Below are experts of layer 6 (counted from 0) of a mixture-of-experts language model. Rows are named down (a neuron's output weights, with its number) and show model dimensions 0-191. Each number is 200 + 20 x the weight over its row's rms, rounded and kept within 0 to 999.
Before each expert's rows: a language model's description of what the expert responds to. This comes from a sample of Wikipedia text that the model never trained on.

# expert 23
It responds to: Digits within numbers. Later digits inside years, dates, statistics and table figures, such as the 6 in 2016 or the 4 in 1914.
down1,234,251,213,219,190,239,242,201,200,202,211,217,208,202,221,186,221,169,217,236,196,201,243,224,175,198,230,192,194,211,213,207,191,206,208,159,187,212,187,203,237,245,189,191,177,219,200,168,231,187,220,182,153,204,196,208,186,195,191,204,217,203,215,227,221,205,244,228,159,222,213,177,199,218,201,173,192,210,199,201,186,194,167,199,194,177,191,231,181,207,211,199,182,215,227,212,181,243,244,202,200,207,194,178,190,191,208,197,196,198,206,226,226,217,176,231,186,218,205,180,200,228,204,237,204,212,203,210,189,191,203,213,186,199,203,220,223,202,184,216,203,230,190,219,232,227,186,177,182,235,197,219,231,165,207,187,224,215,199,223,203,176,218,211,238,211,209,199,190,181,182,230,200,211,164,189,238,229,214,211,193,203,195,199,175,214,166,187,225,217,195,209
down2,205,186,191,235,198,234,226,184,197,213,203,172,219,190,148,209,224,193,196,197,204,175,156,198,204,182,199,187,242,181,219,190,216,190,224,211,184,175,215,225,183,182,176,209,187,192,208,187,158,220,233,203,198,217,230,200,207,183,200,221,212,230,190,188,182,196,195,213,207,190,237,176,208,224,200,244,199,155,206,228,223,192,217,223,195,205,195,228,181,251,180,209,237,221,232,191,188,201,208,212,221,185,180,168,204,216,198,195,191,212,204,191,205,200,210,187,213,192,210,154,220,210,221,220,227,194,221,185,199,212,196,205,174,194,208,233,215,200,207,216,181,194,163,212,197,212,169,207,204,189,193,192,252,219,196,177,222,187,193,177,212,205,162,219,202,240,211,216,189,203,186,163,238,197,256,219,175,211,166,216,197,190,173,194,196,222,213,203,217,223,179,199
down3,186,162,186,218,171,224,181,217,194,236,156,232,219,210,188,184,216,205,172,193,206,183,202,187,183,186,178,193,201,199,198,180,177,200,207,184,232,233,187,196,194,202,209,195,196,240,143,178,183,218,190,202,183,220,214,198,184,176,218,190,207,227,220,226,266,227,206,197,188,233,210,208,208,189,220,209,195,169,188,225,252,212,159,173,204,244,190,200,184,213,203,206,199,193,231,173,238,201,206,222,187,166,202,204,193,234,207,214,189,226,189,220,207,188,184,179,200,167,170,173,182,177,246,224,143,201,218,199,170,174,199,196,201,197,206,184,216,198,195,233,202,203,205,222,212,202,212,185,197,210,192,206,184,199,207,216,205,210,218,205,214,207,173,201,194,190,205,219,205,208,188,204,190,218,173,208,215,204,176,202,204,198,203,252,218,174,212,176,202,208,236,171
down4,174,199,176,182,193,195,206,194,212,191,181,204,201,222,221,222,188,186,221,186,214,200,188,160,207,202,187,201,215,235,173,181,213,198,227,210,162,204,199,227,171,205,194,193,191,200,212,159,211,221,196,214,224,190,227,184,223,184,215,198,200,183,174,202,221,240,215,187,205,236,200,221,203,187,231,186,182,224,232,155,197,221,167,209,217,231,206,193,218,181,206,212,200,206,193,197,214,189,216,203,184,215,206,172,151,202,213,181,195,194,224,202,209,228,215,184,180,208,208,167,201,206,186,210,180,218,178,182,234,190,208,169,200,191,197,185,188,186,186,186,211,162,183,204,202,241,197,209,171,252,183,201,223,165,169,239,197,211,207,171,205,219,219,179,179,159,192,199,162,196,180,193,190,179,252,214,208,248,189,227,205,161,207,203,200,186,194,165,166,175,209,221
down5,175,170,187,177,205,223,194,212,196,235,182,181,230,223,192,177,192,202,192,206,175,221,192,204,200,218,213,178,188,202,207,189,203,203,218,188,196,206,211,210,241,194,198,207,179,183,167,229,187,200,164,202,182,204,193,185,194,184,193,174,191,179,196,210,218,223,178,210,201,202,241,222,213,206,187,180,211,194,173,213,208,169,187,163,202,209,221,194,147,186,211,192,180,203,227,226,213,224,216,192,211,161,206,228,221,211,189,167,219,207,217,181,195,199,201,176,242,197,189,198,139,201,164,197,183,218,184,199,201,210,171,198,199,221,183,146,228,208,223,218,198,190,247,227,211,224,202,170,184,138,185,187,216,194,206,223,236,189,207,161,189,189,222,173,201,189,189,174,194,225,189,178,215,190,199,161,212,200,215,193,210,205,189,199,227,197,184,153,170,193,205,213
down6,190,225,231,207,181,193,184,191,194,199,199,188,204,232,177,220,199,199,228,193,220,231,198,227,204,208,165,235,173,181,186,201,205,191,210,232,212,188,180,206,209,201,214,186,208,195,203,216,204,215,201,232,260,194,198,174,208,206,212,213,153,236,220,194,184,208,185,208,171,202,202,188,184,230,227,215,190,235,180,162,160,202,193,228,170,192,189,221,210,169,216,197,215,172,217,161,204,209,193,209,200,206,208,215,199,193,206,220,195,216,190,227,219,184,187,199,215,197,231,214,228,209,194,168,184,242,252,178,220,175,210,178,207,249,231,192,160,188,208,169,194,192,171,180,238,169,188,220,174,166,198,179,162,189,190,209,201,196,195,227,207,196,203,196,191,229,243,193,187,189,200,183,199,216,160,212,237,187,211,208,196,183,184,194,196,210,201,193,224,196,213,222
down7,156,212,176,210,174,171,194,180,182,206,199,191,193,191,197,215,219,206,230,223,182,218,186,175,163,204,190,215,198,223,175,191,201,174,193,199,207,189,221,173,180,184,202,197,198,180,208,212,207,195,214,199,194,211,205,208,198,235,229,173,156,155,199,185,235,189,192,166,222,192,196,218,184,236,201,204,195,227,183,217,204,188,172,240,170,171,207,182,210,177,228,185,187,204,175,159,197,221,180,192,188,239,213,200,216,189,202,181,220,213,189,183,168,177,192,224,241,187,221,217,221,205,196,203,161,170,182,242,209,237,164,189,194,200,211,196,171,183,196,198,212,216,231,176,246,225,185,193,199,157,217,178,214,237,195,180,231,225,211,224,175,181,190,202,191,204,181,192,168,199,220,199,213,204,235,197,199,209,195,220,189,198,160,176,215,207,224,198,221,184,211,200
down8,192,217,190,225,212,218,263,211,210,219,176,214,207,180,235,184,179,180,184,191,222,220,197,226,219,210,180,173,216,189,203,191,182,201,205,192,211,234,208,184,178,210,220,191,192,209,169,163,199,220,207,212,168,185,214,188,187,169,207,192,203,202,201,202,212,193,201,189,182,228,235,165,196,173,210,188,231,187,197,224,214,191,233,182,210,212,167,219,205,241,237,225,232,191,222,190,217,207,162,191,187,197,239,210,194,215,236,158,160,197,223,207,184,184,176,196,172,222,211,215,207,209,205,212,187,205,185,187,229,188,148,197,194,222,174,182,210,218,186,229,174,190,178,188,212,168,209,174,212,204,190,215,186,200,235,202,166,179,216,233,199,204,204,246,200,193,197,193,189,207,181,198,187,186,189,185,243,198,171,245,226,204,175,185,193,214,207,218,220,205,214,191
down9,219,182,199,212,191,208,223,209,193,217,197,178,213,197,215,208,227,190,205,209,244,218,167,247,190,212,220,175,212,212,218,243,242,190,235,188,216,206,210,193,202,212,207,178,179,217,230,202,209,216,229,185,184,201,255,189,211,198,219,203,236,222,187,194,200,226,193,169,213,179,194,165,182,166,175,181,211,201,199,202,214,193,247,206,209,175,190,190,191,212,183,189,211,218,219,197,196,224,189,218,230,173,218,179,213,208,204,192,186,218,202,164,215,232,221,198,210,184,183,158,201,198,233,191,218,179,240,202,222,244,211,175,215,181,159,225,202,163,210,207,202,204,219,185,181,190,167,208,197,203,221,202,236,176,215,197,205,214,197,178,198,176,189,214,204,204,227,187,202,212,216,182,208,168,232,216,210,179,166,240,201,199,188,178,215,208,241,172,191,210,172,225
down10,199,215,175,195,236,191,200,159,188,191,242,153,220,143,239,200,231,202,208,192,208,206,219,176,203,225,187,217,156,198,230,202,179,221,151,177,213,174,196,193,192,213,161,192,225,194,210,175,209,194,203,180,197,184,238,214,225,221,210,229,181,208,208,194,224,209,210,192,199,207,213,203,198,211,205,195,243,191,230,195,177,221,226,217,204,220,190,199,207,197,240,208,212,217,184,201,142,222,217,178,212,209,239,213,209,201,216,205,196,202,185,197,194,211,191,199,223,188,204,192,203,206,198,244,208,196,186,203,182,218,200,195,214,190,162,185,177,201,181,224,216,212,216,210,201,196,180,206,190,171,205,175,231,193,188,175,213,202,216,224,212,182,195,192,216,168,181,155,223,185,228,207,187,171,246,198,219,238,218,228,214,215,193,178,161,210,200,217,219,205,218,191
down11,167,211,182,225,233,204,206,219,199,173,258,193,232,216,221,195,176,187,191,209,175,164,210,175,175,204,177,208,236,195,210,190,198,214,186,196,229,206,171,244,191,176,182,169,240,175,191,180,187,217,222,195,225,216,179,212,229,205,203,196,191,222,183,209,186,210,224,215,189,207,183,187,173,209,182,210,218,194,210,170,172,210,166,204,175,185,189,189,196,187,228,172,178,210,247,197,185,178,209,217,160,208,206,190,214,212,184,223,182,191,188,181,236,217,182,206,205,195,189,199,186,210,177,189,176,204,196,238,181,190,250,227,229,212,219,192,179,216,195,198,211,195,192,179,212,208,211,221,232,204,202,217,220,202,174,191,207,233,204,208,200,229,217,229,164,199,198,221,191,190,214,205,214,200,161,169,182,180,195,227,187,180,227,166,215,237,178,195,205,221,241,201

# expert 45
It responds to: Table spaces, sports infobox words. Blank spaces and dashes in tables and sports infoboxes, and words like Club, Team, Position, General, Al.
down0,188,195,162,215,176,190,229,182,219,171,187,182,213,184,216,228,215,165,200,174,221,206,212,208,193,202,224,204,184,199,201,212,217,214,207,180,210,174,172,195,212,161,227,188,162,230,206,193,210,196,204,167,190,204,192,214,175,182,226,168,231,212,198,202,226,177,187,171,200,223,196,195,219,185,232,211,170,217,186,241,180,176,214,198,185,227,207,179,207,216,235,174,199,165,214,208,204,189,202,179,187,183,212,194,214,222,193,184,173,208,193,202,206,205,179,191,182,195,170,222,160,192,226,227,192,209,201,199,173,244,183,215,226,202,193,192,215,208,188,237,200,166,186,199,163,166,210,192,195,204,198,233,168,164,186,185,185,206,240,217,185,232,202,215,188,206,237,235,176,226,193,194,207,200,163,217,215,194,232,212,174,173,236,174,168,228,210,215,217,184,201,214
down1,165,178,210,221,158,165,210,210,222,188,201,195,206,187,200,198,222,193,186,218,201,207,217,185,212,216,198,214,185,200,211,183,201,237,198,234,208,182,230,196,187,187,180,160,211,194,191,178,198,192,211,176,207,188,205,167,238,211,212,190,195,181,176,180,205,192,212,210,198,203,198,247,188,220,163,196,249,196,201,215,189,202,149,188,193,190,231,196,226,194,202,200,212,146,217,190,215,132,190,193,186,245,188,196,188,192,189,175,200,227,173,208,189,183,236,233,208,176,204,228,166,236,224,205,243,238,172,189,205,197,212,225,211,181,197,213,183,197,190,196,231,227,186,211,174,192,168,188,220,209,203,206,212,215,209,193,202,224,204,185,215,211,219,203,213,197,175,218,188,218,207,168,239,210,199,211,183,160,227,174,184,192,220,212,202,190,181,213,190,163,193,205
down2,192,200,221,200,218,192,200,241,221,204,202,202,183,205,211,187,214,227,196,215,178,195,211,203,191,200,185,183,238,179,194,225,226,210,193,204,211,227,207,232,228,225,168,229,151,171,228,209,242,205,204,215,209,198,222,225,197,206,230,194,220,199,185,200,234,206,210,210,218,188,209,220,200,221,185,219,182,188,200,179,211,197,172,218,184,188,192,178,192,218,209,242,178,223,206,175,169,194,219,205,218,197,170,174,218,185,227,183,212,198,164,158,200,204,185,204,202,184,197,216,194,204,202,154,172,221,153,228,176,209,227,198,187,214,189,207,171,219,175,203,216,223,216,179,203,194,184,218,230,188,151,180,205,218,239,209,198,207,208,198,172,199,223,205,202,201,237,179,187,158,242,206,202,226,220,216,174,213,189,183,226,218,221,196,206,197,133,210,203,195,188,184
down3,220,198,168,197,217,195,165,207,213,199,176,224,230,215,199,202,214,175,149,192,208,218,189,194,151,241,201,227,185,195,225,177,199,205,215,199,221,202,210,188,187,208,222,207,211,191,176,195,171,177,185,175,193,208,182,217,241,199,180,205,223,241,193,184,189,182,205,197,209,176,205,206,202,196,209,191,205,193,199,184,211,202,221,185,215,184,194,224,193,221,244,195,180,164,194,183,180,207,221,207,201,181,206,194,214,179,182,208,192,220,190,202,193,183,208,213,199,181,212,169,194,201,221,202,215,182,210,167,197,164,203,200,198,200,200,224,212,220,195,180,149,203,209,210,194,234,229,202,192,215,191,214,157,186,203,191,163,222,171,231,213,216,194,167,214,238,214,230,233,205,176,212,220,187,175,169,162,246,238,146,176,176,218,199,221,180,191,163,217,202,209,166
down4,181,176,189,231,177,185,191,221,210,158,174,204,194,211,202,187,268,208,186,193,166,177,200,207,201,187,167,190,185,202,182,198,252,214,219,178,201,204,205,209,190,206,209,181,237,206,231,202,164,195,199,229,231,201,186,184,179,221,250,182,200,213,192,226,250,198,200,173,189,178,192,182,228,156,197,183,210,206,210,185,165,220,210,222,221,231,205,186,243,193,240,202,184,209,197,177,176,176,186,146,176,173,207,191,197,192,212,223,187,232,198,211,203,182,200,184,210,162,195,191,210,210,198,212,189,190,187,185,186,193,224,233,178,198,200,154,201,182,178,199,192,204,206,186,222,194,203,166,206,163,188,181,180,203,226,209,181,212,192,206,222,209,180,184,207,160,169,187,203,224,197,215,196,206,189,186,205,205,194,186,198,184,178,206,222,209,166,202,180,220,207,182
down5,213,215,170,207,186,178,208,212,207,170,233,188,176,186,173,224,224,224,213,167,214,175,186,169,195,209,219,226,195,184,199,181,206,165,164,196,220,196,220,229,215,203,227,201,251,209,209,159,212,188,194,185,216,204,230,182,212,188,225,170,224,186,210,191,215,186,233,185,204,167,205,204,183,190,208,201,172,233,181,186,194,205,222,197,219,199,195,222,236,216,191,188,204,197,182,191,200,200,187,201,228,208,203,206,215,195,213,191,198,200,153,225,218,181,191,168,214,195,190,213,219,191,206,215,209,206,224,180,180,194,230,200,196,214,185,193,210,183,183,203,253,210,181,156,186,209,208,229,205,202,203,167,200,205,193,264,213,252,215,242,172,188,187,234,183,232,185,199,184,166,234,227,210,200,234,221,204,215,190,178,210,195,190,225,199,228,197,181,186,195,220,219
down6,194,188,181,169,172,226,230,213,216,198,157,206,206,166,215,172,193,179,205,223,216,224,183,174,199,155,227,160,192,189,191,230,198,194,209,146,196,208,195,227,228,205,206,193,223,220,227,206,210,214,205,213,215,202,198,177,192,204,189,211,170,188,176,190,184,186,198,221,198,192,197,197,203,169,207,220,196,177,227,228,201,189,215,196,227,206,197,210,206,190,219,179,155,199,188,206,223,188,231,232,180,183,134,230,175,222,156,208,217,197,168,205,238,228,204,226,220,196,214,218,166,197,197,195,199,213,205,198,199,202,210,194,182,197,184,161,224,216,188,186,233,184,192,193,212,175,183,234,180,190,203,177,162,211,181,176,202,206,181,222,206,205,175,169,191,191,256,209,192,233,216,211,194,185,186,202,197,158,197,197,178,216,213,189,187,182,190,196,208,215,182,220
down7,230,214,198,209,187,202,198,221,187,221,249,217,195,209,144,180,202,183,194,189,234,243,199,190,224,205,159,180,193,214,189,205,227,194,184,232,247,213,197,204,222,231,182,166,163,154,191,214,219,196,210,207,194,202,177,184,196,223,176,238,195,192,246,177,211,205,216,182,224,184,170,212,244,197,181,182,202,205,187,222,194,214,176,182,184,236,198,212,185,215,210,222,193,216,201,217,231,190,179,205,187,180,206,197,226,228,205,195,211,181,171,195,213,214,208,198,189,181,199,190,208,184,188,197,197,192,183,236,212,232,208,203,199,211,181,206,201,190,205,232,201,204,203,181,168,174,184,216,185,235,188,197,179,210,213,189,205,189,235,178,214,221,208,203,167,171,212,189,209,167,202,172,237,233,222,194,148,221,198,201,182,199,224,179,208,193,210,187,226,182,239,213
down8,215,169,204,214,201,180,202,173,202,177,198,195,236,213,194,226,185,235,203,248,201,180,188,168,222,235,177,210,207,177,195,214,210,206,196,228,194,218,206,188,186,209,201,231,223,175,158,224,184,201,187,168,195,206,206,183,148,210,187,207,193,209,217,183,207,198,205,178,172,218,209,160,229,219,214,203,217,157,194,193,188,183,217,208,163,245,187,181,199,190,184,215,213,185,203,182,254,183,220,201,215,218,216,220,227,215,209,183,210,223,205,180,185,192,166,184,192,216,230,213,204,191,196,225,214,230,182,202,197,191,202,240,170,221,213,192,172,202,186,170,268,215,210,219,218,217,179,201,205,190,201,209,197,233,225,185,197,207,199,175,228,238,217,197,196,206,187,211,188,185,172,196,196,174,215,223,209,190,200,210,193,207,174,228,203,206,232,238,219,190,228,178
down9,182,210,221,217,209,224,180,218,203,217,216,204,179,212,199,183,184,197,198,219,220,218,211,204,230,185,175,206,212,166,192,216,213,200,166,224,224,190,203,190,185,179,253,184,187,189,161,172,216,194,246,172,197,200,205,208,198,221,210,186,174,245,186,210,186,187,219,191,196,250,216,205,204,200,204,199,226,237,151,196,200,206,152,181,207,198,186,218,214,234,195,223,167,196,215,172,192,175,180,183,195,168,192,199,199,186,197,218,187,212,207,201,205,242,176,195,215,203,206,178,194,182,226,182,166,211,208,204,197,199,202,190,214,191,206,191,224,227,159,204,215,199,199,209,160,157,184,228,196,189,174,185,238,207,220,238,201,190,195,217,182,191,198,227,200,234,179,205,206,187,208,214,211,224,199,212,215,184,191,200,274,185,211,218,183,169,193,205,207,177,165,185
down10,249,189,155,181,170,182,245,215,187,223,211,213,208,183,154,226,179,221,213,210,184,185,222,195,219,211,189,188,237,204,207,182,223,221,206,180,202,203,177,188,183,197,217,236,216,191,178,251,220,130,183,170,226,197,209,215,216,199,197,170,202,245,184,175,190,186,210,236,193,203,187,192,216,201,194,188,184,169,189,181,229,184,193,217,196,235,215,207,209,203,190,211,206,218,209,188,184,201,208,203,151,165,215,217,197,214,201,208,200,233,213,167,178,202,192,207,190,215,203,228,212,177,163,232,201,178,168,209,157,205,217,216,201,207,231,185,208,200,184,156,232,202,209,197,194,215,197,217,195,163,212,209,193,219,197,183,184,170,214,202,212,232,214,185,198,214,216,190,218,195,197,209,209,205,190,181,196,190,202,208,228,192,197,195,200,195,231,216,223,206,158,212

# expert 24
It responds to: Year final digits, home nouns. Last digits of years, such as the 9 in 1909 or 1956, and household nouns like home, family, school, house, daughter.
down0,193,212,229,171,179,165,214,207,206,222,203,211,204,218,156,158,195,190,208,206,168,190,211,213,177,200,192,197,209,229,213,211,222,201,185,230,202,200,171,213,210,158,193,198,177,167,179,236,196,195,232,217,199,242,159,189,199,230,219,185,198,218,170,182,177,172,226,229,205,202,201,207,222,256,228,207,199,190,191,207,210,208,194,234,198,195,219,190,203,213,170,207,185,183,191,225,204,197,227,191,180,192,212,219,201,201,210,198,198,210,157,208,176,187,201,222,225,204,208,189,171,231,200,211,183,204,220,202,187,159,184,214,207,187,206,210,204,202,162,220,193,204,184,210,274,220,216,211,208,226,204,228,214,174,218,214,213,210,214,163,210,179,184,211,226,181,218,202,193,195,186,228,192,208,176,196,212,191,186,239,168,213,213,180,227,147,190,211,201,171,192,208
down1,235,190,219,211,199,191,219,191,204,215,206,205,192,185,249,188,167,244,247,183,195,209,200,201,215,195,178,184,200,193,228,201,183,112,180,171,212,233,214,190,197,212,210,202,199,212,217,206,202,210,219,211,180,207,198,198,212,182,168,208,195,212,195,147,187,186,178,220,206,170,177,188,215,185,228,193,189,209,189,207,231,173,196,192,203,210,153,194,216,217,167,200,197,207,184,184,170,215,228,219,193,195,162,172,171,196,224,216,207,219,212,199,214,203,252,211,200,216,237,216,196,200,234,202,186,198,208,202,198,175,208,168,173,201,206,198,206,181,233,173,227,206,208,232,209,183,168,220,207,214,184,201,195,227,202,204,247,232,220,215,211,201,221,211,212,168,171,207,200,235,187,202,201,211,205,201,164,199,206,208,235,192,208,196,202,197,225,229,200,208,180,186
down2,194,205,195,185,178,205,193,183,214,194,170,175,179,225,186,201,186,206,217,171,189,212,195,194,202,194,195,206,207,187,175,180,200,187,197,238,166,178,205,192,214,185,166,237,189,144,223,175,214,184,214,225,222,223,184,204,221,160,203,210,158,167,194,200,211,206,211,193,193,234,208,226,188,203,197,242,206,229,236,192,186,223,192,212,178,171,212,184,169,176,176,179,188,174,179,212,188,195,219,157,220,218,180,203,222,211,176,184,187,173,223,243,209,186,202,192,196,219,221,209,186,212,175,187,208,189,184,214,235,204,167,207,228,226,155,156,209,220,222,196,213,171,235,230,207,181,241,193,201,196,208,189,184,222,176,232,196,161,217,192,222,191,214,247,206,173,208,191,195,199,200,195,199,206,208,211,207,194,195,203,187,169,222,224,197,204,217,186,178,215,221,214
down3,198,223,202,203,201,200,193,174,238,206,169,203,208,244,150,190,243,172,169,156,210,208,220,215,198,180,196,224,189,209,190,196,193,211,190,244,215,177,193,188,214,231,169,209,202,211,196,201,207,177,200,207,224,200,209,242,228,172,224,189,179,195,200,207,213,213,175,168,208,225,223,224,204,169,170,224,225,202,199,235,193,215,219,211,174,190,244,222,180,177,224,214,201,205,217,202,215,187,192,176,230,230,247,214,202,226,197,181,198,183,199,188,218,184,168,208,219,191,195,195,181,183,172,188,196,199,226,175,207,243,174,203,209,187,189,203,212,217,228,196,181,183,179,189,223,190,216,202,199,179,214,193,197,210,210,176,194,162,204,200,192,182,197,173,186,187,207,186,165,220,231,177,210,195,184,202,243,182,196,175,187,168,193,220,198,200,204,166,181,207,213,253
down4,230,203,186,189,212,207,194,155,214,199,189,228,220,212,242,174,190,223,213,171,151,157,156,169,205,248,226,203,200,151,189,185,168,193,217,211,181,228,170,210,206,208,200,228,159,221,204,209,248,205,202,198,206,214,232,186,207,217,182,183,213,238,214,203,208,182,201,177,164,200,205,228,199,194,213,182,151,218,196,221,157,204,184,171,210,223,216,175,203,179,217,179,205,195,234,204,178,211,224,210,222,171,210,199,220,213,198,181,213,202,205,195,197,206,173,218,171,195,198,223,200,202,197,229,222,210,213,172,214,230,186,200,199,202,179,199,192,178,169,192,187,173,184,164,184,208,212,167,198,192,170,193,203,183,208,197,192,203,219,201,218,193,192,204,180,197,207,220,199,215,196,190,204,210,177,230,210,198,229,190,216,193,173,191,172,192,215,187,243,224,172,201
down5,198,197,159,236,208,226,205,191,215,156,187,193,194,158,212,204,185,212,177,164,217,208,193,183,191,217,210,211,163,202,214,203,182,243,215,172,228,189,202,200,196,170,188,194,219,168,196,218,209,160,165,201,199,209,195,186,206,227,233,201,215,228,192,215,198,201,236,167,219,209,216,193,200,191,172,231,226,194,216,203,200,190,177,206,185,224,194,184,196,168,191,227,186,192,189,211,181,176,203,227,194,172,212,218,210,132,185,190,198,184,238,159,215,206,177,197,210,212,213,172,181,200,182,182,208,196,186,197,175,210,203,222,242,214,180,210,204,195,204,199,184,211,212,187,167,242,213,168,170,198,194,163,201,200,194,214,179,171,167,159,219,198,216,251,203,179,198,203,189,212,205,217,215,198,197,236,221,184,228,188,190,215,200,211,200,198,211,184,161,225,212,198
down6,205,189,183,153,203,170,214,191,183,193,171,200,238,180,221,203,168,164,207,208,205,204,214,209,182,193,189,214,183,170,224,228,212,210,178,209,181,179,227,197,169,235,197,190,188,203,215,182,209,170,191,207,193,186,247,206,210,207,196,211,196,214,205,218,210,171,224,196,203,206,168,198,197,197,205,203,210,216,200,207,219,221,202,240,228,194,196,216,209,201,198,176,233,187,194,228,232,217,221,217,202,228,135,241,219,222,174,199,221,159,202,222,232,162,185,226,213,209,170,184,208,192,183,176,214,187,163,194,159,209,185,182,214,188,216,213,215,166,199,230,202,228,205,195,193,215,167,200,198,220,212,180,186,183,210,183,197,223,193,198,217,192,215,205,212,184,196,209,198,197,213,177,228,209,176,180,173,234,207,178,206,184,181,205,230,231,145,203,178,217,224,236
down7,209,220,241,193,185,194,203,192,175,217,211,199,186,198,194,142,226,179,220,178,176,228,190,221,192,208,214,158,190,214,221,228,226,195,208,232,194,194,235,210,211,180,210,218,161,184,248,196,190,229,197,193,207,210,205,206,226,208,185,210,182,202,210,200,213,187,180,195,179,195,177,169,179,211,242,204,177,212,204,207,184,181,190,203,219,202,172,199,182,222,207,204,174,193,200,193,206,180,233,234,180,194,197,211,173,189,180,194,201,208,197,197,177,204,209,211,211,198,177,149,167,199,199,188,173,184,211,210,208,214,187,189,208,167,209,207,176,206,177,201,192,213,220,193,279,223,183,245,192,203,208,214,216,180,206,186,167,208,225,205,206,164,186,208,200,156,223,205,165,198,198,234,183,228,223,173,196,199,199,215,205,209,222,152,216,164,204,196,227,204,223,202
down8,215,208,224,195,191,186,157,228,190,213,218,236,181,195,194,164,223,192,189,196,199,174,236,176,182,211,215,209,208,226,215,192,192,202,173,199,178,202,223,181,193,222,177,192,194,237,215,190,213,202,190,242,191,206,195,212,215,203,209,202,134,177,210,231,202,160,180,209,193,198,198,223,233,210,197,242,193,207,176,177,188,228,184,191,193,204,222,200,221,179,164,177,183,186,202,168,195,233,169,173,187,248,195,189,191,171,225,173,206,195,199,177,205,240,208,193,223,224,190,191,183,192,193,188,216,176,213,203,194,217,219,179,172,197,193,188,163,206,213,186,192,213,219,184,210,186,170,202,206,207,167,189,200,185,198,188,204,243,187,221,184,172,237,199,220,202,165,190,234,184,228,200,200,184,213,189,191,186,192,239,193,218,229,225,168,228,180,221,193,188,169,179
down9,213,198,182,172,211,203,212,176,214,207,187,201,211,195,194,210,204,188,238,218,150,195,203,210,193,167,184,217,167,213,202,188,195,225,170,172,190,171,172,219,162,198,202,191,208,171,206,197,214,212,186,192,230,168,211,198,193,171,181,222,196,209,222,183,197,208,196,214,207,172,176,193,231,174,183,207,213,208,204,214,204,224,211,191,209,214,186,239,207,198,235,181,215,206,186,199,219,184,202,212,212,215,191,222,202,220,197,178,219,218,175,198,190,190,182,241,202,225,192,255,184,215,199,197,193,217,167,213,191,179,204,191,181,174,194,193,204,204,161,187,218,226,216,228,194,188,229,204,180,239,179,129,160,190,195,197,237,196,217,216,174,232,200,206,198,211,183,209,213,204,220,213,189,168,201,172,217,227,199,186,209,190,260,161,230,236,200,222,232,222,209,190
down10,206,212,225,196,231,164,216,193,205,194,221,185,202,179,158,168,240,219,196,209,194,172,201,181,196,191,189,185,224,194,188,190,209,186,193,201,199,188,188,203,226,191,228,215,179,168,237,216,180,212,212,202,222,213,218,192,192,220,184,199,203,236,206,203,224,214,189,197,188,184,187,203,181,204,203,196,182,231,176,209,203,184,195,225,195,218,175,194,189,217,199,229,183,201,205,202,218,182,213,191,195,206,196,167,172,213,167,214,205,212,165,209,179,198,181,195,222,214,201,177,167,189,175,231,184,188,219,233,168,203,222,199,193,149,195,195,163,188,176,200,211,181,191,202,262,198,206,236,220,170,225,182,216,185,209,190,212,176,246,200,194,202,159,219,188,173,212,190,210,174,229,189,184,213,182,148,203,207,196,184,181,193,224,147,230,189,210,228,248,210,235,194